{"num_hidden_layers": 10, "init_std_router": 0.0325, "learning_rate": 0.00262, "beta2": 0.95}
Below are experts of layer 4 (counted from 0) of a mixture-of-experts language model. Rows are named router (the router's row for the expert), gate (a neuron's input weights, with its number), up (a neuron's input weights, with its number), down (a neuron's output weights, with its number) and show model dimensions 192-255. Each number is 500 + 25 x the weight over its row's rms, rounded and kept within 0 to 999. Numbers have three digits each.
After each expert's rows: "mostly gets" lists some tokens that are sent to it at least half of the time. This comes from a sample of Wikipedia text that the model never trained on.

# expert 7
router:480492488481492482506453495500516450544503477457514491496483507491497491556517490481473510508515526461504496471526548489478529499498499489467537515478535492556510505490520507480463478511507495
gate0:493455536501520519524500530524489547508537515506474487475493513512515456536485511493502488490472503517494517533547487460499495525481497489520493498497498538531464525478461505501492534502496485
up0:530519524507510466482446505502487501532501503519516496499517545483511504506494517480486513495502476513502508546533482471452532470488505488516495502493506501508496474462467513538485516493482495
down0:551475476515517460493501518509494496478526528455517498457496499503510482530442498495490523491487468479509490475499496504522450574479460482512513517511499477501527488527549523505553528499490490
gate1:477481531503472512470465536499476495446482467498525497542478471492485491519490481499555499519485491463481490526544509522497519475509478536531484483543492458532485472492529467491514466493510499
up1:515505505469517575508526536512472477477480534502483469523458501531478467494518526509519503504493551465471495518523548542504542487512489495550506473511489503484513521505559475474493471531490497
down1:523491501459523480515550480501515469511478486531488503537482483520519537521480479505486500433514524501507478484502454478495519501503462518444473476492481472450489472500442523491492536509497502
gate2:498471521465471527541530535528494482484406507492527527503478498580498495545487525495462476506508469488518513501494470526486511500516509481517529521488481525512493454481498494538536479516503510
up2:545498518502516491525462474505466520498458484469500491501544472493483452489458507501504476533475516458508547483487506508497482528491556514521472498476458487452524450489517490472526551481412523
down2:532443528526482507498475493497487544500521492496516461479492531473505509526509508469496528509505479472542524501471492489514561486492513459478477481509482506537474498491481470469497495486481507
gate3:498509480488492474561526509492522546498469494531497498459473521532492497519465494516507523512477482509484485473528521560497513478493519498521550438548425488539454474475528503506524500510518462
up3:489495501504482478534464513503481494500544504550485510512490460548477486525482524518476485532491487503481443523491456498481460490509523484522529480505517486518461570505495484483492522531503487
down3:477460517482529452478492512509471509480479497508504499444514507473501516515483466515525537474497510541536485495478542513486480465500472476472501472500489500484504502534525492521520475504489482
gate4:474491479488533483502526425489502512527460478504533497526502500522501440537535543491544532486533500477506540520499484467448516526474505505492516533513493512473511477464533520499451501506510491
up4:466501493498557500494481452507496530522504491517562497491477462524489453540505529468511522492516501444525532502519495454483539518501470495506493508542478528458554472525495508515454457478519487
down4:486491490509515520499515530491479532510476540534497496487516493468530558504480510505475521533509495515538487493565512466527493461525477495496477488508515512479531487516430461487490454529526525
mostly gets: ".", "e", "i", "t", " two", " American"

# expert 11
router:504508486469515533523527470514460454542500492474489495497536508528526490527540459527515446498555530479471505528480482455477537497490473498531507500501512494491551478541462553505490478474488511
gate0:521484467516514442493486465472535537465481523483547504529493518479504477544492533513503484505451549483515448482470538492460496504467483522513549494534537501492502489516504486483512512532520505
up0:512503474527476470476513498449529525477494499506541540525489492481516513533485478501492481512466514468489486513472505477544487496500515538475505514539525489484473512487519492460500518523523502
down0:506512497524504494493489491529517498481488498532485473476540537484530473519503486494553512522485520556506524507510507536476564448543499470500487456453453528476479519456512522519516505494500569
gate1:480513493488577507508539520476501454517538491485529511479460512507496515514480525478483484480459540531526510517515522489511526494472450445530487482484507450536508488474456484487500536532502490
up1:515477509504514488498509436522509551510495477522512530495528516479502511485499532506515511499491500526466506530499520524511473488471544522511439454477499510521513469509514484484517488488492507
down1:502512478499543506502541497485478508476496494483557496538494494523518523471468535499485512467492493453483471522547494530449520499478507491506488495505520519501497511499527487505469509501542474
gate2:513488537543458511493521525520513471482515485494492476506519503485516508487454484485511457489453519425499545521494501508486523513497453513504457523468513491485548491489477515504517448541526484
up2:505526575547469533525497454485549461467507492515506476506506526481504547517445466507467519520463519489530524488422523520465532525515506490517496529493518492489534505479485505489525463502471468
down2:488526496514482480487475515479459495535522465473536527466496494450524484466503494504501522527479520534513505509507528516463506510543523520505504472512472462513484462539481545506505469521519476
gate3:495502531500486468475526480507503462497478474511471478509511494542527471518467507538465503501508495528487488496524507495534502547485558523496516544511498481533549484536499546553552486479501529
up3:448473527515470498478499483499544521516519496484519512515497460529537515496530484532486514471523506528515497515486494464501504520516504507487484463467488479472510450552535507550499534514484512
down3:485508490493507535463481470484492520508493486542525457471516515453501506529508528511485529501475524488498467487472501476478514489513506547497469511504526473525497499474513550485510507499484513
gate4:471505476486480488459514518509467487479523516503539474518523466514502508496478509506522474519510514465519510542528478506486443484522504461524527496505524523499483429456523509494485427512503484
up4:483488466509496474493497475498542518513538524524525519517484444522494473529489503476470492511517498505471516515488524549522487500466526489548486485501503509506485485511454528518467492557460509
down4:464504513499504493507474475522467496524488506486550504551513497490481537536485487488499523435510484488494504463487505517455480495469524525471497504507491457482481472456496501484530495502507511
mostly gets: "  ", "ent", "s", "to", "ga", "tt"

# expert 5
router:509514500523534475519503494500493502469478510476488493464499539495528501505491502512465559544516466476505509488528486508493470511491453433487481484484543575531485526456516475519475471484475482
gate0:527534468525503484527462533463502494534524496522509473522508485511553481572525509474442467458508495474476492513519457478474493508491544507494463516529492500485494536493496467510539520514483497
up0:540516446542520478507459517508491496541524483521498490530492498502530501547544498483491482458506486502498485469504450474505492500520541493486510498517505474483484521473492473513533526492527498
down0:518488492500484510475482515538491488523523526512510508510472549536528543512512540493476515518516554475467502470465532468494501514562507436443521499509481477468476475482522505505490557507486489
gate1:498495529502492498450521503507514510466479508502487479452534490474461516482485476500522497482486541510463511513550477513500492486510510457532499451570492506522508549506471476489493488492499480
up1:512480523518513462478548531479451491463554581465483489518516501541466459461476518521470524484507529537538517516494490510487521470481529516477513501497467493536503491487473510443536530486511483
down1:534558473542529476477522476552469534474491446489492477466511482508485503516537476493493501516468485522550526537498536506535481513483487486520487505477529466515503492538536536517504515495475541
gate2:449477462502496504540495519521539555473518498531487469498490527496529515482503517465510495506492473478521511500532518538473505476522523494491522509484504557517506489513500507502514485531514477
up2:536499494516466499492475508461475508499493465477518504527533423503472537502483523484518516508581525485504472485517466563505549474488490493513519489485499514490473553498489487493513475492460540
down2:454499500510514519489464501492523520508460493511507498445493506497497569494534541525530499472532495500505507494512459507531527561512481472527488554566509467494507492518453509482543446532467503
gate3:527496496475521502529531499530471458507465507525501520487541487483468499517536502490502514502517502539509500513479519479560503458501515468462512504504509503524496508550498463494518525490514479
up3:451513499501499528488483484514508519466482510530507509515435533486544547488473481484536473521510501492484477478509458521481484541484503567497485483483479526510481501473523488524512494490531515
down3:505473499507529511480505526512511490491459435479535514521485539496538442510527535463515482508538497465503460514500491476493505539490510499501462458537494485491509496529511501490526496500499483
gate4:467568458480482482506534515509526496529489451477509490472525550498497482508517485540467530530496493515497560483510553488486510515496497459494506469489529541486510522524496485508511528466458508
up4:502484495544499540520497511546459471509498450538486511500477559485495461480507530470486481504500506475499475509430477533527523484476517504491509496537450494458497509455485509502518474507489518
down4:473510524521566520490491494503518490544450505519507505513512533484497531496485475472494522503515532514481463492467525506457463507509494494498482490483475468511532492498522499454537506551476487
mostly gets: " |", ")", "}", "si", " co", "]"

# expert 1
router:491518495502543537485498476528490510535531487524473504490508515496479492483503506482516482477500534564502524517548520516494466467519473508540475460509534522532511458507483485487463465527507492
gate0:485506449544514482517471502507509511453455531520514498519540514521525527515471478549490443498525466484512518495465536504512514466519477477504466492511494492496487502460489495541497497497503535
up0:498501514478507539488502531476523505507490499541491502499516472491504489522521492510494494449501515483526478480495520519492486470509481474493525505530456539493504544480523482521481461566468488
down0:489482484492513493434537450497494511484499535469498528466476491526514473503507515510515503479531452503511486489534524468485498491494555494445522538500523488521505490490525468519456491537506502
gate1:500510531490502498457526514479489530449496498494460465476509545498503461533500506494529472526507437482509474515465515485483477482542481477472510557497558501469530501492528514496492529521530495
up1:549428491494417511504481531497513529502495493519463478552519498521506518502469526558555504491507494503512506488516523475494489511540504482517481492524507470480520490509493469543450507505528522
down1:481514441483509484512472459494521478489491504503526514493493493529522511514535519498489491521523558551507539478516502452500453528488520503501514476478500468535481496501437507491534501535478506
gate2:481487529496503511461506520509527520489435511495542494540481528505531470542521535472515475510494508488519546519513461476513496495540490520542531514519514433538491497477500536492479481484491511
up2:511509517524519476491495527510502497492508518496526508510494489481510547489515569523514519482524474447529519494514500500479487429495514507477477527503533490490501471482495484524530494484456498
down2:565496489510477490517460508492468531554496516505479493538467505534537490485467524516492492499498472457492537498511503482483486556520464436528474487551483494486507517487536546533502474531464483
gate3:489449483504488486517520494470483491465499500522456466425462470559503485494487501506505517529489484482517447472504487474492495487482489516496481495516492452541521490488491521468495461467486489
up3:530492545505467493504503515498504477502501489532512478519509453477489493479492495531472504550511505457526516484516488528515478526524487505499483499484535463514466517520488478505505521496490520
down3:508503523520483453481500521510501493507505530523493476496466539518492511476486485494508498549468486477532521481474476452476508510486511524488499486455498456493482478459503465508508495520502510
gate4:523518544497493545478477476528520515537525495514503479471443521493504500521490504500522522515526506497485515501543508504496508554445489503511559517498488545475475495512534458497501471531490507
up4:463508514516498491532484525482485512440496476484521493516544477490468500524447471471498471521494510516497513423494474474493552447517554497529479465453515458500540475487520513531533488488483481
down4:507495474507519537486463529525540530476493484478518517517481484558517429506485482480524485495475496472489469502509465525495500489459523506526519488505482501510480478486499465514507526526531517
mostly gets: " would", " film", " is", " government", " species", " are"

# expert 9
router:477478483508515474502489519482516463516498482505468471538471439501496499542467467486478490496502489525519473534501514490535537513471511485503461493471451501486486520477472476499528515511581551
gate0:472493468454467475491496463497501501530523510492550509466505468488473519500496520472508500558511519517539490504481508454581476486513490473518518503436431437482500512459532524504496516514517553
up0:505441504515519502542520531469488491502510493520489500540479541500500491464513491510488517547512498433444535523484505519462486540474461514493498480513519521550482519496522505517483473532494454
down0:500521538503462500516469434499500473465501508497491517495436527497480530509488555478496471524465487493516514527541471527471515535537554466538501511515537496469534524512450473490490515515532517
gate1:509513535499503471485435496482486449493499524533486552533498500500522496495486485535523506463519500489477518468523516460486518536482527482501509492533536489459503473461457518480507476535480500
up1:533499488483464501472462512495507486476524531525497541499482453517460469464490535450459487532485488516497520524482493526470509495504510496549512466507569529501491496472461477507528504522480549
down1:506511482566462520518511491490513454513512489541487543485494467476489537498546503486503523485513502481507521497487482494460508548507482482471507518528517510494490532498504521474490491520445521
gate2:465499496519504497506515507490429514499503493513481462506525477503547477485543524506478482515496530473481495495504495511488502464443465544462526452510508485491524534523532470505488474531464523
up2:479491487541496506492534519514478507474522503506513476493501480499532505486506476494495483472536508516494501522515481529475499501534474507486472495479511479489513484520507511497517477498512476
down2:485471476525473476469449480478467485483507502487505508495506530504490525515502516470527467481510490507478499532510504525472514508509443505494477486499531456547487509473484461532489474492531516
gate3:446417454529512480490514493512533508509506543534488496464473496540560456512510469547493472450546500517491541520511490523498486483476490464499464515522506504521509524481495455482544511476480512
up3:479432449442478478507527499481491495520524485511480516493481513502453517537514520500505507502473486505483515519531485512478503467436526492463502531550491449489519513481511503476501472533475486
down3:541524509476491513536489507497505533459481471493477518475490517570481515521505479470517494496505490520507504488522500531520523480497455557542516549563460500476511429514537519539476497496506496
gate4:516493497533490526487523484491530536493510495539492550537518479429500476426555485510513521479482555481545508519486503557524472493504501475540498517513496518510503515454490522458476490477508510
up4:516554485495540437478506535540506507518503485500526487511470523532511511515502536509513485455497505512491463541488468490461472489482524522498538545472460471499521489513515530511526561484501488
down4:500506476508497486558501520445479513465447475520528485501521479537473468504504511503466515493550520456519507486508502477462524516477529488500463500488490514470483471520500500498501497445516488
mostly gets: " be", " were", " been", " was", "te", " became"

# expert 4
router:463450492488491498501501497508499517470460488516487528470548492526511517463484472498501550516535471479511489474499512537519481504453496515489543545514482465457526522516486476481513541482476490
gate0:507479477556480454493552498483471447516512472488510507478496518500515477537492507519523503487471501523460520512499505525461470511454482500506526521522498490511446512523520504517516556515464513
up0:466500495492495517502495539496539520485480532500472503507513464472499545468511544490476470560531515531495473507529517501479530449540502511512501509491518499524495508477519441470519477484521475
down0:472479483501460509509449531503504531464507474448525465524503488527523465480541536441480515505509486514482553486543496507503501543537495510472499496486484507489496519496514503525527511448494499
gate1:544494497473464506510492518524477533516529499533461453487490535488497457506525510459492493496460489494504552491492478493491488460493531492516505538506484502515514565481513497456496473492488455
up1:514484522485556522521459503418502512489481475457543530490529489528523520501462517526507510472543465533506522518548489501470505490469499474484523413502504483463501445510518506530517497501521508
down1:488496499495503479483495521515532513482501513523519490512477428476512470451443512468466496497504496527503522489517521472486509556524475512488498523473504494498525535438487502500474489467488511
gate2:541498478531518504542528488519471494494458533490486510499481469478544521524500533485485507419507476467474451492473480540521483518516508527479526523516499468495484514477508525467524467512462520
up2:518447488532491523495504484507483537496461542532437500496496480460476508539481563473483490496509500462500436444487483512513492479493473522502531484519535508543490485463513518486511497518470533
down2:490508475513512505476486558495499472512469504493489449487479526512516525541458530525502489518486511492527553498490553485503437519494516496482497506475473490505524497497513503469523513550457503
gate3:474513518478457486543483494471532525448507496563536466544531532474543457491529496498521471512525491502492471506522464417475494500501525541494474535472534543439463489494518502505517502493492534
up3:528496534498528480498535487483470523534477497485528528445466501568465538533455510541524502494479490488496511504517530544510475483470462470558492477515503477540511555544475467480490512521518482
down3:484438473497487490478522528479482526505523506500515482541525460485488477495487517496490513500476550505488509505484509508559556524479493514514481510523502485498509496503481494504538537513475496
gate4:494479513475502505509503508494480511484464500508540490502488492466469548497515459494471496524517490508517503509489476535486523538548540527510500511511485523506491518507494491475498471533501493
up4:464473514537550488495472521520485552484490513477548532437489486505514407521510500524510521521492498490489458478478483542505515504522502480530529459484504454473519496528497466496534487518501515
down4:502497473515512446510505545535539493522532507474536459525483483492539500516465506495478515493516495461489478486523465514480486527495460538511524535497514483472530461467458523481444554505491442
mostly gets: " (", " O", " one", " M", " U", " Al"

# expert 10
router:512559472524539461525453523500519547480536536532544515503492462486511504500487507478538535460471491491511483525480476515499567471537546553523510459479528504498471517488501483487468491503490537
gate0:484480474494529540549520485533461464464501474531528484494479454451471512487499526514505520529524499475499532486467479459484504498515482515480484510492496510488484482484494534505491519508488499
up0:498482534516505519544485518570500472511544514467495512528507420503507528503511497519530505522498507505483469509478479501442485499490516515493512495504458526487539508480513496505546509517463538
down0:517458511485462479497489531498534497492512491476497472528493478542480497464496462500553495482483490490529506478527516506527519535427477486491502531475471505494527526520475506468540493470495504
gate1:464459504498474485496510460488505441539549478538516526547535448483502546509486487483521450517492499495524541497507508506506539520464516513512499485504499519480504506521505468480459508539515516
up1:531516477497514513493500531494499567481497486501493466468477517544501456469490511507495514495486489538483492502463498526525495488546467511461480512509510492499511501494498516519515455450473501
down1:526506466511474482472509530495517508502480560453511535505498504477461539494541489508499536513506530546474486476490476514475491529482506532481522490502531490497488533549525497503524501472529463
gate2:494546519470485521525476524466501492497478469517506486465498502540477529536499506470499479551520487508506541482499512509465481467473502485484502514501495508482477499471503540509520512454510515
up2:520475494521520504477539466569495530456466475482538484538515496465536467516534485504501521481530538521482487547532489499472518528490508515518501486463526486478531493488479493468451499561471516
down2:493478523487498503483475478527475516481494489507488507464485507561484487475482509495456497486544493472527497483518471490511520463520474507527502499454525496492498514495509496460525481502532467
gate3:484506528509530523524476508536514489527492487514491543515541514474469492485499517479497475477502476519527505505499507497507500460495504550486477520513513506528444497470469544519486524540471466
up3:480498500473462483443507494487538525456479468497493494498475513492488509503461474515519545517497512516452517505511494531506482515486510488513541479492478494449492517485500523479544472438519480
down3:515542521494522483474506529464478496498479468545483524433519513490533527466514513507498474474503462515503499502497485497500480494513480538483510518519554473452514534478486508520468486472480463
gate4:486545482465507499483488459513514521498544516483526526503488539521497474477493474513497507468542499486506490521499528492538506466500512503459459499487491495464471532499500489478473482537496500
up4:518514530479467474497537530471486455515505517515444486528482502501527514489476518506499521490493487515514521466525466477492494494507471518534482501527531481554510508495491492518494545483494498
down4:509479497485488501502533509509468523492496520495518461539446510473508493463514490502490472461478489461487522483505503528528500503520496483537468499479475507495493490486449483475514525488470506
mostly gets: " the", " a", "r", " his", " In", " that"

# expert 8
router:495511499490488516495463497497500491455532469498503484481516530504519510513496494481522453485509506486537467473499496478496464501499539547542539506455501500474454512510457482473555496512458504
gate0:480504499497527490497508515541487504568510500504506487482504499510519483468488476481493485475507515509511504521491504489507492437513499484498536490521582516450522547511542540518527506497534508
up0:507497497491490485551508475538483518534450469471535533500551497490471468527487503518545483497474495524496481552522463536520501468462517509493436429508519526474519541478503524504517495525494511
down0:494497542512557517477504505454493526504510484511495506497521497463484485521522497538490467488485493525476500506515486469506486530454474534471514533477519540487464527524557519530499494498513516
gate1:493514503518486530500496499498430519486477514496503425498493508457481506527495487508455442472550487519505519505507502514472544501526468513512474499499495486506473482473505519467538547512496492
up1:492438472511504491527453495509478494498502515525486472536500489472543520470494546513499508502507509522481516496514483481458492477477536509504503514506472473509459495462491512462528493541495480
down1:509520477579491506493517544512474530503497466476476495497525554503511450524504503511505516541504429536540471489507498537493475473533474551482472466494488495528510466495472493469529510520476511
gate2:492511507476416512525519531476468509476477483475497538508527489501516479519513553448512488494496488479498477500541470486512489469509516505534508512539446495506483518523512461508466524505521517
up2:479479482515523524481479524499506529500513475492492472497484500546514517504482496533500500453499499515512485548485436544517551502519514516490500513524467499507439498488459510510527489500494500
down2:489465466483529525514521533499558478538539508451463505494491544506433487482521461455495526495513517521464437536463548475504499497518464485477536520496452484495470513537479474490521525474513516
gate3:543530486488483511522538459505478542491487475447530519459527524529515529505466482464446502479509495492524542482474499448533513460540548485528508504521470508482471501517532523510489532495475493
up3:522512488537521529495537482510496516456489544464478510467530540528523507495483451494494485517551516458504476526445443446573550466460539510543478450498462505538484491519504481512467510464477493
down3:481482477465534520485520498483515520481521449503507506531513533489538467498489505472505512545549470492500465483507478509481526503497487474525525524479471531466536531480477517512498477521473520
gate4:490484489548532519501498507479507496536488498513480508499510532484506536499547472498501530461488478501508507480515524474484487533468495527485504505536501546474478474518514477514500501444487527
up4:506520491504504486504492533548488498508516532494514559513499458538447495467502477488518482510501497512540498470548510432459484518493514500536490523497520530508521490541553432488464468526474539
down4:530480492535469460480439491534515527465514504524517501477468487510532534477486527470503551505474521523500508480477537492532471474498506535509470515555461512460506414477539444470483476488472557
mostly gets: "er", "y", "in", "ers", "z", "el"

# expert 6
router:476536504523486505497471502501534506530453479479478504512464445504518478502524490521485530489533470504502522462511437498495469491458502458523496532524516521480523476485513484509532503506494476
gate0:520480495495524472501482515497517478541489534494526468531505520478543460490532509556475505482543481503513517498520512483462514546495510508485456485499455532496503520463499513508505508495479504
up0:467496515509462456472519524476476492488482482509502490483454512546523468461475467497465524509502517480520538495518497557436485475477519446458536515502489473568503485528521495533497508460547548
down0:545489495469484462532497524475484434480517487495492567475506475527499506514525447491496475469497495561506515468483501493466527504520502529517510523536515514509477522525507496544533485557516503
gate1:541509511523456510524541451531518526521470538496474481519512449554539518493472516493491498497479516522516487532526481506483502500525489544512484488460487505466556475520514455513501481496492484
up1:534467582497492505546494472498502506492490535535509522508513442486515497486477506494517509488493518477524489494529498563492509473486511532500520484489445501444504510507490517510537492473476461
down1:492509508510588436480470530479478483452508490514487513499530529474467533498463484533498499464501535497488487483502503470491479501507522536529487463502516483530492507457491549455520514470510551
gate2:522497519445538503449509497482499554482521497482452500500542503522510524529516494468533483502529493496520458492465475486501488498558486527527501511444511533478540509477510509514532509478512501
up2:522481530414530507474473500501494545484477512518506491478524489533498532529499513483492498501519510493502444472496521492500502506518473520536497511476516524483541520500488488509529494512501507
down2:481491521465517537468472516495499506516474471557532516521499512489483505488514459485500525489555438495492470456521540468491516489502493523501503492501518513543491530475497501527511516475481463
gate3:480503546504499467506518473505467482526471473492477515468526508469532449469511475519541474477489500519460480534488466501512504504539518478484510504478526500500473505497493501542523521507543521
up3:510533512539516448512500493547488501518482500475496503486462484496504481468513525529492453490508495496453476522497494450493487520481526523460521495502498509515451512510481472460489510513488500
down3:504530457490477455492500494516506562474491562519476500494444470469518518511484490525517505451499515528499475526478476514518473495504463492467539529495548487493480480474450449479502470473528443
gate4:518481488506527504487497472485524544527482527506518487469488489496485535504528570469502531488485518468501516516523509554517506491490514534509518539561496513517437511505538483526470509538497479
up4:424475530532490494522480497511526475505566469491477488540516524507470471516485482480530499536509522510511510509464508482487477519525520489482478486432461482472491532517473455472506514454539508
down4:524512528556487517508516502498561506516469468469510500504486497538482514469515493538508507455463544490531481474523519489481469529474538487509514522434528501535485489486523553475505463455489500
mostly gets: " and", " with", " by", " which", " but", " It"

# expert 3
router:529506492495539499487542477498502511466516490494505473501517520490474486481500511540540516530511498501484477505463526533507523523482524550500477508473497499502444526469540519481480517504472495
gate0:525500521507474479496490515477537519504491502482519526479535545510484519506492501522525516497539468474539475507492474530530523540494508479508485517468466509481546505510510509523487541459496514
up0:503501544492527475496505506484494469463475478486499517496518536546452516496507462471515540513471473495487519477503496478559490476496509533513509482520534475480491527496487512542501497465516438
down0:504526522475507498500497475504562486534501494508511493520504517521473513536451504501511474485464477483463563512511471494489515541517533523484505480519490530521510539522469494522544510457493524
gate1:529504511506500500450453515494527506446505515476510453492460473481516492538519497517497491521535436494553491485490476507473543506468490504474508495492498503525488521510553515497507502524501501
up1:464528492506500482435481494475461505497539508502504486499497514516508485527488509501475521491492477495529483484521478509509527498482500525436535448475514456443499484519557483542466499513525494
down1:481447516478479483528531484499502485478485491513490502479491484492527538485485509508521491495493511495515516509481467487472472540512467482484528471438488518497490453504490473522525539508546520
gate2:505459545483464499501487523475490490532500485516509491509479566489491500555507489545463529540517461509524502514493499469506532504525501500469511504534491486465507488506471522483442487504532473
up2:498535511546511464502504511477512451482446468524450497525458556537501493525471494505491474486517511496507478511522482537511510479527503505513459510527489469512499517504505558506519483469504501
down2:514496515543494471504508466502516490505537515510472537510483515456499514514494535490486474450500473538522494504451514518446524524454484501436483537514500496498479562526489492477497475490513499
gate3:504506469540493509516557483526522490436492509464483447484500488487484467515519497522477491522512531477475544487532531473483464488478486484488509522532479485479495458557525537446503496538523503
up3:499512514498499453494485496503520481519476449528502478512523510497517541487480516516509546525507518470483457570472506451511546514522523494494473498478514502503525477492503469537542483496499509
down3:507541486501533508503489425500510524458462497481480487490488510486487551533488517521519525435461492529518481515512471539532476535499488490515516546540500519503503511546529479490508518471465504
gate4:503508496464507520494486526487490496485512519492547557473531504487480493497534562496525487462462577521481499487539553494496489512488492535486480516483535536517501502500536528492508504486499496
up4:478496540533522520501532503485535568559469511475463482511505488486490530516527452455487512553573491507508502492496462480484530475488533493517502499470495456472515500493461488531506487515503492
down4:449495470458493483557495503491512501537488525502510556484484509503483515522492525483519534481476526503448501510509495511555554455461525489557478461500523508507515481526510477539490502448482500
mostly gets: " of", "%", " New", "19", " him", "h"

# expert 0
router:455532489512496475536484480487447510531498534496512514497474546455512536483485503514555501490473476488456483513472497497475510500513544485486507461498524440506456560502507534515509495487478473
gate0:500487473535475506532482494494503460489461489483510480533529489500505510490428529524476481496498489476515481517509524532546451489487510516508507492515552473479481516522479491532493548516531506
up0:484494534535491532497455482469486527493496499476439514547521473513489488506508520518516522461503504449485523510519519526515539454492472511533492486484503481472489501490499495515493549503502451
down0:491527525487485569460468559504513452502515527440482549506457520492523508521529474507504509463486464544536530499526465472527521461494462486480494529485524488496545485511529490490516473509528499
gate1:490518455469525489485479482550531546494529527522463487506518503554454487519517499507527454536482520498486483479483489524519496482512504486506496536515521481541448488506491517512499494487464475
up1:496472550548479510529526548475449464474508469493527506533472490480546495465501498497461504498512504516527494519506478525515516503497504495515500452490496498467511529481540474492501478484536527
down1:533497490503508461522509492508490513524482528462479545467511483514482458466496504556505476454503507503513497499507502517479509503533532500504505519494507506500468541520515528529519496510500509
gate2:536553539478479538476513461535494489482467496524565490494479469502497468532506499549542506483521491500489518484485536463477468526525500485534501495502497472555542545540452488547458488503496491
up2:486483523431526488516518516489506517501508524498516461513519481522512484435494447538519475518518480529483516506495486489512500538494496487509485475485459493488469525498475491504514491462527422
down2:509461502545506535477545459506521493462459490488547474490513507522531510486494508483490501551536510512549509502520496530491465485515504473484518509509498467531475531469494526478492503521493505
gate3:463498522495535477473508530550532470526488493516475523538466519491538525490505462531503458489538536566467514477504513466494473518494496504479480501536522530482483520551496509491490498451479502
up3:464527514479488508470562461524529506530468475469505477500501524487538504491486458469492505468450530478489550492470514523514503515467498517495496521540504507464497489542528508498481524498498489
down3:485504501456467497465477517509498468487558475484512520464472511478555520457511497456467544471482502449504468527472460525513554508539475509461478496495523522519449482544407493485536491501486504
gate4:525478495491484546473507520503456483525521500500510482501510468487467469490507527485502513482480529511511511499516520473449467465468554442522510507466459465536506522526478500512546516461505518
up4:577536523475475524510498475479467509521484501454500500516503480460472511521505524501496459492499512514523509539534496473486466466476515471525517516464434503518498556532510531455512477461488530
down4:508520544491488523477528503490486497527540511479506508454461453473519524443486526500494481529530487547544458512486490457517484477527519513475476481513496525527499469434548460501499492519481485
mostly gets: "\n\n", " \"", "A", "M", "R", "C"

# expert 2
router:479525515483513511528497519483498481495520529510514475480480470474512467510489507506493490472493516486554548496495494494478449558527469479449531511531436486493528483489498486536521488490508501
gate0:498509512476521509502509502485481480474468477501506496522503508527503496504483491519539506494525516509513551470481497530541491536504533489489491518521464540475520479508496463554536527534558510
up0:497517473480538525501521502477463488470448492501499499503543461520498496541494510499520498505534496482537536506513453529514486489459522494486513494511513548511506511502514452526500508546542546
down0:521462469479483462504515528467477508526529511529499512466499523523523500481433493549493486464515511520499490530517484485511527505536510491473509445523452490468530540490469478503501468501509519
gate1:494515439494469462489469465526520548518520499460491490515486475522521457466512530500463491508469490485473511481473490477526536493482489483458506487553472443529454531500489502514502479528459518
up1:496485531484528517469522497508499495506497520449506479457459528489493535510468457499522505479483525464514542532524499470510506508503506542469484475522476493468523489513448504451472502509507519
down1:508513494475524504508502497477477456460527499498494501475553492511526500525511495460493521477512497504439505496502503519461503491477485522507513520494518510531495529539515513511469493499477462
gate2:510468496511531481532486489459491532520513523474490525493499468508530485504474458476516434491473526467515469502513497486511481444500548445501530547540468501491504447518547500463528531511482500
up2:486455494500508531576487518467510514491471490517491501467481520495495565480503514521501538523486510518527514495519497504506521503510449497488502445485497549474522505483491466537476508534533491
down2:487526484556535514521516541519488494491530530475518489509532469521470513495495458485470494502489505480520507543531475523511510511491549485477481489493506460503506483450481443493510500500493508
gate3:518522522452541498509510512505494488488480495489527533486457466507521515469544517492493511523546518490531514475492506512520515523499514506482459496485501558482552498502503521476489525473498472
up3:508550476521498526520499551503526504494530509512507491482461505467485474488516481529481495503534495491494468514493472533542480457529478517468488481527528471536458469484531478449515426504521510
down3:505479534467496536495540488486534440533468492492511510525529471495521521488490491435479482534521497523508483531483496499519509471550502533498478522494457475472500533494600481494489532528494468
gate4:512493483466478516520537449490502499483472470501474500474546478470500453496529538506477530453539535483485499485500457493456482522498521527492496575514529499523498565494515524531494516505524503
up4:490535442481483506489463569488507464442485503477502494517522496461491529502507499505479458492479494488486534502525476499489517492516476507498535490500500513502538475476514502503551532481517491
down4:480467456468505526530467513563525491534498524505537518467535534454499474501482478487514492496495508487560492549491539559469475478484516483510508542512472509494512492508529507552557502465490502
mostly gets: "o", "n", "ton", "go", "ina", "od"